{
  "d_model": 256,
  "d_shared_expert": 128,
  "router_score": "sigmoid",
  "norm": "rmsnorm",
  "norm_eps": 1e-05,
  "beta2": 0.95,
  "seq_len": 512,
  "train_tokens": 296600000,
  "dataset": "wikipedia_en"
}
Below are experts of layer 10 (counted from 0) of a mixture-of-experts language model. Rows are named router (the router's row for the expert), up (a neuron's input weights, with its number) and show model dimensions 128-255. Each number is 128 + 24 x the weight over its row's rms, rounded and kept within 0 to 255. Numbers have three digits each.
Before each expert's rows: "comes after" lists some tokens at least twice as common just before its tokens as in all text. This comes from a sample of Wikipedia text that the model never trained on. Tokens count by the router's weight.

# expert 40
comes after: " |", "|", ",", " in", " the", ":"
router:168104128098129080132092163138099102169140080098125134142123111125196089148151112107117145124124160109117098103141150148126121135098099108112123105094134087152116156122134106120103133133161185125108161120145141144160136115145174145121110133130134058155138104128123119166150141115133089123140128147156147126144115132092114148090145120140124139107148116139132117145104120120142127127129
up0:064137156113111127107154163153129096141134114132119158102155133109150114144183095109160144121135088124111113137094146129134127132169135116139158153106183120113115129105160112075113128125124144133123187117160168128174118132166110144146131109112140139078112096151138145127147110146139067152107163133154116091126111151106092127181142120132114089124152097126118139127112108094171137099146
up1:131115164064163142103074146169118135119150096131107134179161100131156101096116135120103109150131135167138173148137132136141129111125135094107169112147159129134117147152085114084127149107104159135114108126124105118152159123159126127115099128093153110099113112087152097111162179116115069141102142127187127150107106118146133130093100137173165116133152146141130137132156122123150119179134
up2:123134119130122123111139137129135075152124133104134094113101081104136104119157097115135122169131093174124143133104130128103136155170128157097140171134142138145056121071160121109118104128129178074132145120112139140161143082127144100162085121145115129122128097120128158156111123116125124111142130167152143150115124132100141135162160137123113129129150143104126162134147126096144137105146

# expert 12
comes after: " of", " in", " the", " for", " from", " at"
router:120150120116127118158086152150074143149152131105147116162144129100153090133177100098145125134117164139126123102069145133162141108140105114124136103119147079163093172123090095122153133125143169132117138110154131140182152105153134146112123121119152083127113091104138103138151114165147089148151142136126152145114150102122124166109117110122164142106157122152128103122116158107120089117131
up0:107167139121123130161102148182119136125137136097114165106148131130129120086169110074153145154104139108093087118130127142125111086110144115109088152107130109140069114117130107115148128117153113111122187100100136144163148148134092126111101159122167136078142125137148134128175160142184083124112134136117166132107144129083123103107159147143104158118121150130164119118120102114100102101164
up1:148151121137152058138156129115144140128131113094115115127169148125119092165125154151124151129139179152140093144105148141124151129126120116150149155107154098107101191107138102162133215154134150153114124145106133153113114123125125155108121101114135126114099159128080080138102114173098091128136190135106143090151129182112120098148131112153140136105110093141108103096100150132141137084133
up2:135126142152095150150097168114158119179137114089150159152126176151184126163176100144176158145128095112143094099141134132098130133124140159150127198123113171150143143105118149123150133123138093093115132147106137104149135134099153114114128129116148129126140132120143140147116146113131137088128128136097137081084170145129116088108100130101114141096153149125108144165141120119114137146105

# expert 22
comes after: "1", "2", " ", " (", "born", " January"
router:138137090139098126134112143128090145141117116146139107182134126106151106123168106086097134136103124106107071083115167123148154093133134114087140092107107112176090111086121107110129134127136215147062149141137164136153135116164113125088112151092128138160147098140112113128141122165165120134129098113108157091142103100092131168140104160156158126123105114142124122116116134142086121165136
up0:125087054125092142130128158133131114106124152121129082170129107154133163099155107134170108138141113090121096143087155117106115107111139150107086139124133162108156135146112118121126150113099136076134119174090118129100089179143117110143103138130084138122130110168125164098099113134115118103097106101125143155102126126092138136142125130129110095117116153098112145119101157096125101153085
up1:143162173155111118127107136063128112126135149111120109133077120102118122135152104132117143155144132162101163116097099125108130145118149149097116135155136138135100163072118165090132148152110150124141131139132141133104120125151114112041103127148165132103115119156142139116108140146195132166124110130127135114143139111130109145058174161142134119127152155102096099116093129098135141137150
up2:148163115167125128133087144107154134186142123133105139115122046091125146084126184074118155128122173128123144159122098141156124079099163148085126120138169141141110106128147115121141126155133148139092134060117144121148119117159139107170130081121110159088138134105119165124125116117179111152143114160116128131132077119124145144139137154160167119094118124085126140144139097135115144107157

# expert 47
comes after: " the", " a", " of", " and", " as", " in"
router:113095128108125080144126156128110115132168092148154109179151093109148124110136133146102141111158174157127129113094166089174177133165134139113127126077118116137145149113118129113154170144134148130077116134156197124169117147146138145103128123118144095168155121119108110117138118161137124090130136156147163128129145057097157125111114133119143138139114133118159127179131144114120136129113
up0:115135128138173146106117126102117114140123155113109110111086155184121043128104156105138134099093126101088162144108118119092153145123125110129151148098138131103158134097074127134149134154098130097123141131112163142122125144105149160117099110141108172137175145108151129145120071151136143144128107115097173129153135136120108166129142129124105136118120143105152140137123139110071161158164
up1:123133125144145151151156101130143125113086150133125168130119104086134121135156147137160100142116141136157104145145136110140172139106146170098124092130142139117136148183162185177132143128142121077089153114149114147122079163113112164094117109142119151134138152113112164132086123208127153111125152172128174119159092100167106172158132115101120093122101155138117125086115100122122116121138
up2:131079144143112093152108114103118141123114096142129111113158128126120144157139107124088152148158150113166120098155125179118119136107140128122148113146150158166156178124124152125119136085182151111119126109114167127134100125145166181151166153138182093165085137146122105119148130102095096122118149100169099135120139120146136161153071121132129152133164137120115100095110114131148153136096

# expert 45
comes after: " |", " is", ":", " with", " as", " of"
router:153102115118127108139123150186130118152136057138146121208140106136140079140183075121116119120145113160122106105124150115118137107120140123115136146114120108131132132091143112114127140120138139131110149123139139137169101125137127128133125140119137090136120126134114125144168136159131104106176106152124149105092150128066109118170163152100132162153141079120175136144099119109140140131095
up0:129120149120148102144119127160106161136149111143146168126159151154155157148138158067107170152130140125105129145108130127204133139117101128117156140147133102139151124126107135163117141080123127120116139148191139103140136175129133151132169163122107115107104084139130064113137138096099116136167115076089154137149153126127122122107115109123121166135066106101140127180089115122122118137098
up1:154132130123096141113138139139125160164128138150163158152129106138151084139110127092111136112118150107109138095132166117126098170155156132148146105130133113120135151115164130129162124156110106110134142127109114087151127138124170160126145096114155133169087157187101131118143136125174093129095138127132177110057142150100095093145135088119157119163192135156145151143142134100166124128091
up2:171161124136113150145120076131142180150115121130168145129129155147147101178127101151136173133111181123161104112124136115139132091116123089136147086111123091128135131138150117114108156117168141131134107154146105140139118134131133161123123121138168133124115148094144115147154133104114084157131108142099149129116113131093138140119102098135126117146145134154147146126116093090135137143165

# expert 11
comes after: " ", "1", " |", "3", "2", "4"
router:128112090130114103149109185176159154155109100148141118162120097118139114156156106111121141107145153158104127092089156138092144088172137119159123119134135141113100121094106146136144098166159159114039122123163146143190098149121102121127125109110110119154156125103109112131141121147155092113152097125109152155076150098100139117115120153125169157119132107131160146115119144118125117134107
up0:128140125138153132155158144135135116095086135112115124125151067131110130167123126077070106148128130135113123094113092148127139128155112118162132100163127109133098205133078120127138155125170110110133151084141151122123104182094125130101105110103096148118180111125117125144101140139159115117125131157145122140117130104095131124160080108140156113099162117167098110133127111131074134135123
up1:111107087140112087131138134110143093135135094163131109087112123152165127141159132131179131150148117159110096147151153145101138117173104130114160126129134161108090082089128109131137129133130133133086105125124141159149097156164121094127156102126088114132140115143185161123158119125173098142153140125131132097128114131139134134133118136149120104119148083142115179125149172136154112103173
up2:107170100106098145168093151137125135125108162113161141128120135095131131178106115157092129151150125096151072139126139135116168146136121090131123119133076130142150165140117117157140101136170136121100140150123123108136122088126121085112160112093144065185102156090115140112138132098160096128136147107085141140142138142125140104129133123086138153091164170117138083136177116130124088176127

# expert 13
comes after: "\n", "4", "3", "5", "7", "6"
router:145137121113130122105115150132132104189134119133163112162099129144188083137131147117110140120155148128106121106086151089130166084119138154140129097099118133166127147117144108113139129138116168142102165117127158124136095146148171152118107092098115109145126108170145087161142102133164099128110129133101154106120118075097112114099118125125126111147168087120160108121171164125127084121088
up0:111138120096147105106137095095149106131129133103134115178076091143136102131116106123124109134107153106105067165142135142110128126115077122131143166129172121092142116112116142147093155123118120110130133129145099188128109136145152104112136154109130096098094150122151136158107096127119100062126117074113133145107149114129116130150116157148097106088122088115135116099133110153069128166102
up1:104104152129115157194135170159133153101078116113104134144138149134145147146151159113151134135102161109179109076112128098153146115084171110079110134099129125124158137109175117182109132149136131115137129159137118123113111126118172107109146137151143168128140105130132140106148123131139091120108143168105166116110171120110121121088165096169125118154123131087114087170148093104111107143093
up2:108166116153107129083172116124088145148084133119154110175161156149168118085132146072113171172147160122103080131088112150120116117107121164147123132103112104108080128142164143109145136145118154102133136111181120146122166165161102145128142122100127121125099124074130159095118105146130134124101092115093111116166137109123095160101077162122080121097108155137097132116110143139103125132124

# expert 42
comes after: "\n", "0", ")", "3", "4", "5"
router:113137089127128107139094161139120112135092133125142101149155127109146107097140128102137116136126148138089118128077123058167147086133145120098125125099136109147094164122171099086143137122146183167100140105159147130163116145136113126109110108119142096134163102132105110141136106140144132128165109147124174119086129102097096113096133150109084161111108121134143134116145139118149111137110
up0:163115140150139105154089100178139125124168119182163116146139127132111137150158140133139110173137131156112117122141147100142145157134113117129157114142162116122155105153109106147141140138151125152103113128142078135119091190141140111084141137127129117140081147118119142098138132114104116083126117102084131122136151119123110132091141126150089147144144113127126094109041150093091138152086
up1:101129120104127128114085167148114118168121136150101109133151129122154105115148148107130124136119114141120161149167193115134143100165131115108114092077102133138176129118109126130186130113112138141116163136151120159113067122149139132104115109114126154168147132140096152125155130138138162140108150163155088130166106091096103161095100140110084122118101105109176090153148127108090149131123
up2:102146112131099132173107121099141144127134112106148081156123145145138069139167120123167184145100132135085112094127142093121144108168139098124155168126131088128147140136118191103135147107112107137108087153117118136122111099179102104130123114133109133127154150137138125132117117135117140129143075127111156145147130145064099151093098165139143150149122151141117123154131095135167111098075

# expert 6
comes after: ".", "N", ")", " =", "E", "=="
router:117132119053110095117131135141117109133126094122131130169162127119204095146167119122115122127126120099109111109096157086135180119149091127140125118110144075146130174068140129108115137119126149129101121093158163153167086129156156116104141134127134143115126079148126117110123124136121112139114078121136132111128100106085095157115117099125138129140165073130134134151102131135096116104101
up0:132113101128102140163104121123094109128107115111120153159106143146187130131126094117139132150134138122132154087131151143116158136162083086146126140100167126100101083118110101144104132119116138161118110119144122133101103141141159114157146139132111111102111111112122168134153153103110103137145142102168127093171069144167078111129117104109154098133141109155147186155120084140179084103073
up1:098113165079136094180139118099099123158120108118103136143127145137147097105158088108128101109100127168151126122101113084128122093120102149107134166149161076126117150110145151128151113128109131122121119102098135142150159160141160119147097152133098154057142123118155116141154113112152122175148086098160171133138100119121129154098103111123157140125152108137138117122129120150096199099105
up2:149136138104136096117120138125099108159103114147117124119124076106143115147145075095115144143138141111108120119096141103175103117105079162139134095159147076104088157064155156122091141132131117149143116139120151120157157128141124108148132139123205116146138093135168137150138108141100117129120105171155130125120147120110119159156138147104102084129150162136119148124125162140123159128124

# expert 8
comes after: "\n", "-", "|", "″", " •", "°"
router:142100091124119149139133122177093113150121094096127080148161108142152126122113134146163113146118133114125111152147116097130160116136147142107142133089137091129131166135124098146141148130127144136060186096152154126191152158132152137114130133132117076136115094113105118126157104143156112106157151121156155115110129115091142172138167124138135174138115094120151092124122104126106124097141
up0:145131123119153147130058108176148107161113154126104110127133079113155092122145105121128117120107122138118124134128200144125102156140115154118157154124128123092181167101125100158161146138137141162109114149155117159124130111144092131088104126137133115078075091116123146091140116150136153134096112110086106099142120114118103083090122118165155147133133130123199097125156128171090154103111
up1:118100135136087101081076157135135139115114134117117102134140122081137146149111153140158181095161124162146119108097135070147127104131099138107123136163119124119173085159125116086131180095113113136128138154143103113141090146135149107113143111150097105148090117147128110092112146124150132105113110098112142128181130139134121119111114112151148100076132152136102063094097110156130136104127
up2:108104116131121120155159140152115093121138145102118113082142126153109089145132135155146089161133141102178144163149116077111115117090090113084109158140154162148119123137122089094133109112125131117107166107145131131150100159113158086148163132152152158113130097126102096083157063165125104136144124157109129086150148144142128127115148177099095122097164166137110154110120171113091108162173

# expert 34
comes after: "1", "2", "0", "3", "4", "5"
router:161097108126115116129150135132119129145140116103153159158121071120142092135158132134142117110132144125129097121108166099125169083157125081118141089090154119125096115099134135109172162115104172122034132147110147136177106119148134121128128104126143111121137077111110103132143134146133103103132099112107148149104093082108112151142144147117131160101113095149146126109165099150120088110146
up0:142097100144094127111139138124080115176145152160137082122111128142123111137107079099155124132099120138100117142129145124113154120122130129131140148135144151100113135116077109085123154123121159158095122110087122102130124123102153125134147169128116090166095155109106172122150090159127086141128143101166140148136123085083106117121142143134145181132121131128156142156176140142146120117134
up1:139132139140090135129145125117155136108132115170108101134144138162121111096148106133164094142103155109145126093151108089106153178122166136123124126110108127113083122078108134177119146103085135139084095168109113170145150113137186076142093167163170130141105108149119142119132123132095149111138142140122132046097110118092120083100155095127081150138084117131135105148134153129160130133139
up2:117088149134103127136150132138131155110097091098148163181132131160149110151146168105127138109180120114145089122079156153115127136132112161170112114117146109117132126093142163102097132161094151102122130118117125161129129143145135130113122094108147126102109122166146145109154103162143117183106140142124150133096073101157086148144142166114127156127143065154105154110131119113158131129099

# expert 10
comes after: " to", " he", " was", " it", " and", " which"
router:134145117130127097139105124124126090122081129119129135151113083118138132144132099090136132118121130132108121127131151091136144088121131118128115100129137142194115131133146118125148136116109167104075154140120166135163101136130124111103107140089131097142138103129133108120151117132190123129118097157114173165121097156098104119098128118132149116092127107149129113168103121149110120097096
up0:137132107157121102159129120100122116112126087133124144128122132137150092120122141137194128165117128105092137124100104120193121123105172154182152158102099136124121147130143088094148142126133143102123149129129155134133121171122154139113128175113090150134144115120121111125135123126147136095153137130117123072132127125133108134110112131122113099110137114127050123115153129126085139131113
up1:105171111100110097113120176126118117138138109086134122130136130176149123154163110121147106073126145154077098125136160094124130151136164114160108123114143126108133123116149086181129076131102103115120103099126093114159087128141108138147107125137151080142116158150098113156162158098128086172116155148122147134110104146110151115136152114129138088130146120109084132155070082151117125107098
up2:131123095115129103147110121123121140217119144167108144109145169070127117151121158163147136102155130116153147152114162130179115120189044141128078090155130131141122106106109145111137155108132138151142153131175169129135133123170158123100150137115168096174115120095150152101128130108154127138122086132132116159146124153109114109132136139116127130087169141115113113112120107165137154121093

# expert 35
comes after: "\n", "'", " of", ".", " to", " on"
router:138132112105146108163113092124112085114114136162162090145131081095149085128145113102095142137117142122108130110070129086143158089132150120140128096121154111154131139099116131104148136153162155103112152146143146123157104141117127091134108133088167079130151112134131114138162128165142110118139117123124186128111140092128105153118139145106125133110145110122173094142102142086142103149129
up0:107130103115116117128174082113145098116142115124109126149092117078126099131099118129100130127129149115139143096124130117125122095132158149175138137143166123129156143118107147148169145135132160104114174139098092140158118109091107093153096075065153145117146148121102120118164171162162140119146109157125144147142130113124082134089137169113126114148140158124139102137137116139124121143114
up1:130108146157138163092158123115104126169151112106144149121107126137126140147126075124108116165155115098170105109071126129152187143120161163130112154115166142116081139120111135145123095121120150157113140148112131107168164106132089118136134145153135177140127141097143134148131138121130113099158104118114073132044138168107084121114155125078099137077135099113116124151137122120126099158135
up2:138153138133119130137146150080122116083157131121124149177051131141167152114143103130173151135160142133144091134115168085139129140123144146128139082119101112103118154125122121088124155134135113104120088138069139141105125145151124150149130170118132103114135125144132107130114137101136148129145133151155121124117118137112127104110133125139086080158116083145164173149087143110133131129137

# expert 28
comes after: ",", ".", " that", " is", " was", " and"
router:157100102062129081168135160141118094145127136123150136137141105113155069140155121102119168141153163117141114117089129111164188100161143130165151092111136103117122157105108109161164119159142148137100184101119149109155137148105161135110142113115121112129131125132138090136162122180142120116114146153123138122104123137098112130128149149146157149097143091116157101141133124109123121138113
up0:139115121088128137064127154142166137132086112101137110094123139099103085096120153137130137140155180106122129095110124139147148073140162149147137120139175092134128163129112091145154126167108126131115113127128138088127145140150117123120107148154166108115160142116128112133127124133197103140107087163104147111114124092147145116150150150097130132157133104132128104136144104079081125130135
up1:131134100090117133094161139111122130102117123158174109110135099114117151156159145061131135107162169110170179146122119121100165069124155140140170099124147082109141109184162180149143124135085121147093153147110097131106119133128107074087136130133111125141148141170106115114115107157161144139124116147139151115158111121133134138102147142164105128140090150134127092165113138126113133142157
up2:102120152110125126132134157151121111087097114129124115141124127148162119086178124098127112144113173141136117130162120144110132090136143121135108157104126098100087126167102144137122100106092138111132150110094126102142150117185107166176130152105158140085123135124141140132155070168157112149109085154102141154091143085139115135144131065101131120116080114132159141085127116136127174105130

# expert 23
comes after: " the", " a", " The", " and", " his", " an"
router:148136104117126107141125129118113114167134085122165113145123090141164088120177137118176144124156155140131115098130129097147137129100120130103135102105107118113093169098131084084121155125152168116088122138114163130158116161186146153120108104094119111118123098106109108116144146130129098114101148147158112125126094100108102122107103130099095119100121087148116097105105127135114094137153
up0:131138110148139103143134123091129128114115097141104096113173158149116131158151106121171125084129130142133143123142149112141096159098106162111134123138125114117131136113140153079119110127120117130145132140107130119120160089103120118132170128129142083137116139109115096117181122118119058119115127087145137105125107141113114098156127143186131120156115102122083117116130124112099109104129
up1:143155122125134142094141123108155132144157134100145108107095139092117115122164142129111113103126129108086117114115132128136117173132124130112100114100153131115118175158159181150098107110133206114112118127127075144166127135139135161098125133110145109139142147142121153124120116137116127113110159102135107100122113149157095129177139125078096143104125136139108123152102137160118128085134
up2:139123149139095116095137125106129128110138141103141131142100084174123137126116112123137129142134160098141127143099095141146194135122127147104123133135160137114109164168141126112131156139163158085134115137108103128103153123129137109134121097148106081091123129085158147120148145107091131121144090159146139117122101142116134111110148155107121135133131139176121188122100103116142112078126

# expert 17
comes after: "0", "9", "8", "1", "7", "2"
router:125112126084119096162119135133133101151113101160180139151133122085170085134160127138150164135128162128135111103099154105134131084120119100118138075097139115127120136114136092120141147153173176130068148122126184154171096121159132111107163148124145127127124099090117121122123127156126090130148127143096171125109119119112137148124139118123155145098170146133133139134115170110129086114131
up0:102157133138139114148132116158108141133139136152088136134103124123145126127157136101132181138135105173105128157067148094117110138161120090174174157126157132156086102105079106144102135152131154130095103160135156193145116102129116149113099095136180127104150133156164157131135111140125114132178131130109138117145090147133148129112148113144125131110138141099149121105103137069134135102143
up1:155096118155115089132087073143162095143147132159112120145112155104182131116171106117135118117135143159122152134127175153107121145120103108099150170128129159139137112064129105123114138120134132114116113130169159141128100127117115129109132154124108134190109106088157166125102165123110099084149155085102122122112140147109138139108133126136184108098108110128075112140141112128134121156105
up2:120153152144142144107136135123114116167183140134164161149076138100125153138150096114097137082199173151163138148106146175120130115112078162127156118115123128085131115119142173117136158120127127181135142126106150083126130105112179142132107153139113129126083098119149151107111116132125101104068111132171115144096132106138109147152116123045152098125147148134156145113115144138135131124096

# expert 1
comes after: " the", " a", " his", " The", "ing", " this"
router:157123144105086132126099179142107152161135128120130095166124140116162080144163115128126136114132126134071081099123149075114192124150128084109147137125142085176088179133134127106146149112141158125097154108136142151158136138136130112102121157102148095134148102104132110103154095122128098134140146153146125140132127097092120120103111131119117103100146104108127088136119099126128087138111
up0:117142132123111109146119141127135158123126118121169157161121136122128115137114119132150137128132150139126119075108078122123170123159166144132144117150079090167121134142132100133115097107149121132119122118093145087104092114108128101114168059129145096157094113122108093103115126129114144134128169106100167166158169089164109147165101141080112138068128115130118121130146116110142120096134
up1:140106097126158148119137086122120155161075075137135092112141172092132113107130067105155125105134124125117129112135140145106142123117073107108154110061114098120089155153143128138112140107149118131111095128136110173149156115123134136161130134110100174132173108103122122111195079188112103126102130132164129126131105116091084128133110147149155121162109156146138139153117108115153145160151
up2:126087139122095118152166139146109129118153122148134126154140128137141101165107097086124142101113085086113149129189152104135127129081149168124164143107075093134084122168133132142109114151117146126136103141125127113138135158122107140135111112115131120108125135100116102135131077109160144107111147150134162074118150118130142135143115141115143114135102054124121213110074084151135143154114

# expert 31
comes after: " |", ";", "6", "5", "==", "4"
router:132127136097152096124122150170139111100128123145168113159105134088157108112189125130137133120102122123117112108076114103110159106145121154106132139108106121132130138122124117131110114127141140116072158155133156092142112099134109103101140140105135126110134122115098094136164109133148101097153141172150154131118103111116097093132098140122143124108165110094147111131131127064124126136107
up0:167108175098122126111110107145122110115111134126124154159124102150125125174151092103114127159123119098087106074086133110103110126136105150107126126104168126177125128130105089130139067142129090115132119090087113116128108202110115105119132158160137122097135134179147102141164109155142138165177142132129147129099156123124111094165089110092096108131133118098139117132135103076133140135131
up1:168114165161078066125104085112136115101082111164088105104135140128131134156082145110147117112111099138145139101101105102147130121127117161105115131136126141150123123134117159141117134146126149086100151130132129150118100080144136113104131140126135158120101161119122149117130087106115166107154122063096147087103124123170153118145107091111125140114165130151106093140105171106101141139127
up2:139088145150149101100137125093108118140109100094126102129134116132112134176123145103116120126127115143114111127097136121127125147190158141098123143123116166129133080112110144135125104196132121147124132123174139142167110109118132111132154126121092135103132143158122113101122151120127119106130119202105110138102135104089126086126142134132123080110104138085153146128119158166133122166145

# expert 16
comes after: "\n", " |", ".", ")", "==", " ="
router:131102094078134102095083146171121133117131100127138124166160111119148065146151131081124145112111111133112113107120139112139158065143122139111122069119117101103149140091133098124113123135163142135082125127152154122175085134117153136106120122127145086151135112103085126103093129164145102108106153150151146134131147118094124167118113114127139143135140115123134152146135121095133097153138
up0:191119136139088102144161117161139117135181119109142106127158068154197147156109143152159136165111143112099105123125150148137143084147133149092155133112113100123113174095135105181128113155117166116102058132119149180098109097105092111112125136153152136140122105104114109154095139151110118169118163112151100110131090098123108099133123135132143157136124139116156094133141102125145148118115
up1:112111129129140141136098146109099108134103123097099151085130089133128099140119097107094145131062136130094131110114113141126124109131159114103139148172142152143092179133172135155104084136149133146116173088113140130145106140091159152130155106134089104146147147136113131118129124120110153115112174125101139163103155120114130121153162115129156096108099102114150106074148093146149126109096
up2:131128077114163155119135137153135072135088115125153155189122146145138116111119091119155140169131130147154092119071088141118146097158132101111142125124156123108098105117095153132139080127122146143098154081150110124122111140144134108138174137119114180158161126145118120109138117146110134088130133104122119126067151131110110144125139094091111124115106132104111127176122106078126104125113

# expert 38
comes after: " ", "1", "2", "3", " (", " #"
router:182140131105130128142115161162108157164157107121148119177156082123202096140201121096106123138137120127153119116108134131122130126137121159165172128119126115138112159118159127111143126128138181148078125133140148115188134134148128168076118114108159102153133080126118130118130134125144112152126146132133169101097109109076115142129135116121138156068143095127114124151101149144117112126108
up0:077102118109128126147124169134087163158094145138187166169148159098114162162140112105113105154120138120169105138132179110092115120156130136114146160125146122116149183110148137167141104129148137124131119174139120128144099152127120143155126121175120151114115138107154084132139198093094118123114150109105132117093141140098160146159190129146136136150148114129114107181127106136109130140106
up1:181146118168188117094118121147169165135151142104126136174140135094157109088134154120115144111077148115168127100094116144114140126135121138166153129096114099147108135157100132158160121124088150123147134126124119110144135133145143128150095094104109122124144112154130099127085195155153137112128190167135110152120108125121076133178155127166158141100140104095130077133114080093116096136111
up2:158093087122163108142154133115106136107115148149117143160133095135169095099131114128131168129166116112137152077035103114110120162132147165185150123084115113111092137106081098173094109149142173169107147109101126118125168137132130110115104127102112093147152118103147115115117114156130156103120136165115103097141152110129104113181082118124143131089140125127127099136097144110092087135151

# expert 26
comes after: " ", " (", "–", " A", " In", " con"
router:157105159102092111137081147141149105167149114134144100120133099100148071108196097138100117152104156111124113104090177090107182096152139087125126114093127132177132110123113125133134113149099149148072141109120130151168090113151168145119101141076111131144116120130134115177114104123146077127159146154133147158101124126105114132105157096147130148133164119124141135145080132077140108106140
up0:158111102146113106125122091123101106070154133141132145112135128148119108110128156104126151147158139121149107112133150122171116163157166133146134131111164135112128111126136175129136157142095122153105108167140113151138168095100190173147136122084094138150129157108156129164105161145122105105120165121135118147151122170071108162148144108088130165139138126121101120093088169088134131077170
up1:113131114134123132147121198146105141126088110171123103124101167153169133111172135111119129131088149132112157118089121139169158152101133108114128131134120076124121078143150092161159081115149116092117099103135105120141134139122105106109101135081121082128127105116091079118173128154145076153127161117149110111118137114099108121119185118126132144153144093134156135148113151141098103129132
up2:189128095141128103145098121112097147151141131119122096146106112122135119130123105133155138158121140102117122130093117145122155135090153170162150147118129111139148110169069123120101091109090154127134153100120118175136120121122119100135118160147111159112171138104160107128125116125137118100129146098115114137154149137159107110132124171139087137105145155123119136139116112128155113112136

# expert 2
comes after: "-", ",", " of", ":", " and", "|"
router:168118147106124105163112126164099128181115124133135090151130079107185104100155119085124128143092116155101124096119117132124170092147104083123129086120122124140108142115115094123131122118139136123079153113141181081191150106120106115124116097069148060130141090106138117134127119139187112111154128159117139135093153111108113162097138138129112140092149120119141141110154144089116105116096
up0:148166137116145156137127197161135089132123134159123118123167082111106106171160122160117101116142145125109140149144163099103150116128128132116126101090158138080136084088139097120109133098090124163149096139123104115137122075128168108127129120132133088128153121147156109143126118105141123135107137131143126096136086115133134164142131138131164118110154119137119169087118136105096158125145
up1:134137126148121148122160151109127060133125114132098123108143082119132098097185142154159110141131120138137090092122129144168145120141089102068136135150130102133114136158131145113121137135113098104108076098102159101133126128156096126111121112113123125128123114087121091109097135134154104088115123136163089155107154116128112139103124137138115153125135094168135108087118086127098167091130
up2:145163105122157102175123098119130161102127167130128132155095134065145125096095095171112141108125137104137140114120121145091120110143139114114095136126161148117128181130109119115110105096169096139099133143119073110132105192107121091130123105118173145128112142130106146126110130127116152141137108103096149143112152124142145136154161138094157140140116108080106109123143098137104150095125

# expert 5
comes after: " ", " the", " St", "===", " \"", " at"
router:177100114099129119139121128147073156124152118130135056161123143112188079152120119123136109127135119131098110099107120087151156117135120137140128107142136101142101196096101101117171156131120175122062128140137116099160099130120164115113122103126148070118161098119155119105112135156177100132117127135137168137116144087111096153084116148117131147143152114121131119073094091069108095117090
up0:145125146106135132112142174093137121127133152129118136128121141130154107130127128116118139098145147113142147156108122112102140140156125119140160142182123128126134167149145115113133166099121188165109094121176149089120111127161124120142155141059127047165110124100124082132160143135100096134126167176137117153099168130161128148155139124151135146133116106112142072122136133151126154103131
up1:155114106150125134138099126127069129126145151145113105170115134138185123145108055132128111148112121096080130151098140135110131116107129163072134065112106143134081156091102164095122141131134125144124132113106118130096104103165138125089117161132149118094162133111148151134106099180162093129106085180141144114151094074120103140121122164120145137081156157107081113114142093071164130120135
up2:118101102126134116117135128126101151122111139147167138190142167133168134135168130138141136169098139101064077125138130114111127093104129148114153108146128139177107166101128116144106109169183148078124131129103127092117091127123138071120117107151172078078117088171134116140081093089120115166125131119145145179152148136144130113133116153134120120079183124145117156105136126118098125144114

# expert 15
comes after: " ", " |", " (", "–", " W", " J"
router:122122120134132132132133142179099114150107133144139138159129140093212108124176113125146101107131142148099146099127153144129167099144103119164116105087136102116094148139131126135143147114108155142055105105156131113175109105134147114132115114106143107139160068125129093143174095154136115078124122126138154132131121101110102128139099116125140157142144136117133128162154137101118115111120
up0:106111186123117100136135155161154114102161089137153124185113088189145143160129104122158122140152155152122125173162141135125131126103132142137130152103128142114178140110138098143155128112147150149077123117137105128112096123118165140066132095163158122169129123145115119133147100144138139145111127145109133146106135127146120125096136069138126128126151103145107146175080133103147132097110
up1:181122095140162113132126169166117161156094135090139139102145126094136130118112123095154126097108141144112159120147137129120115153130100119143113112132135111111128114111167104123144120169100124160083146098167140089151136119152106133142139152117141146114172109115137126162105127185117104135130119127113104124094109110120142100104117134086108126118097131138116157149139116094114119133151
up2:115138122123131138124115128158113170126098129143183117103103136168137093108168124116149150117073133103123120130124137138089174143193109122143145124100137121127112150124159139099165080122081128090117131115163149097110135124165101143166114110106122114077140155154122151103130116173105101098168150117119159119117112138093113137124160094113144117144125109163068106123111152125176133100108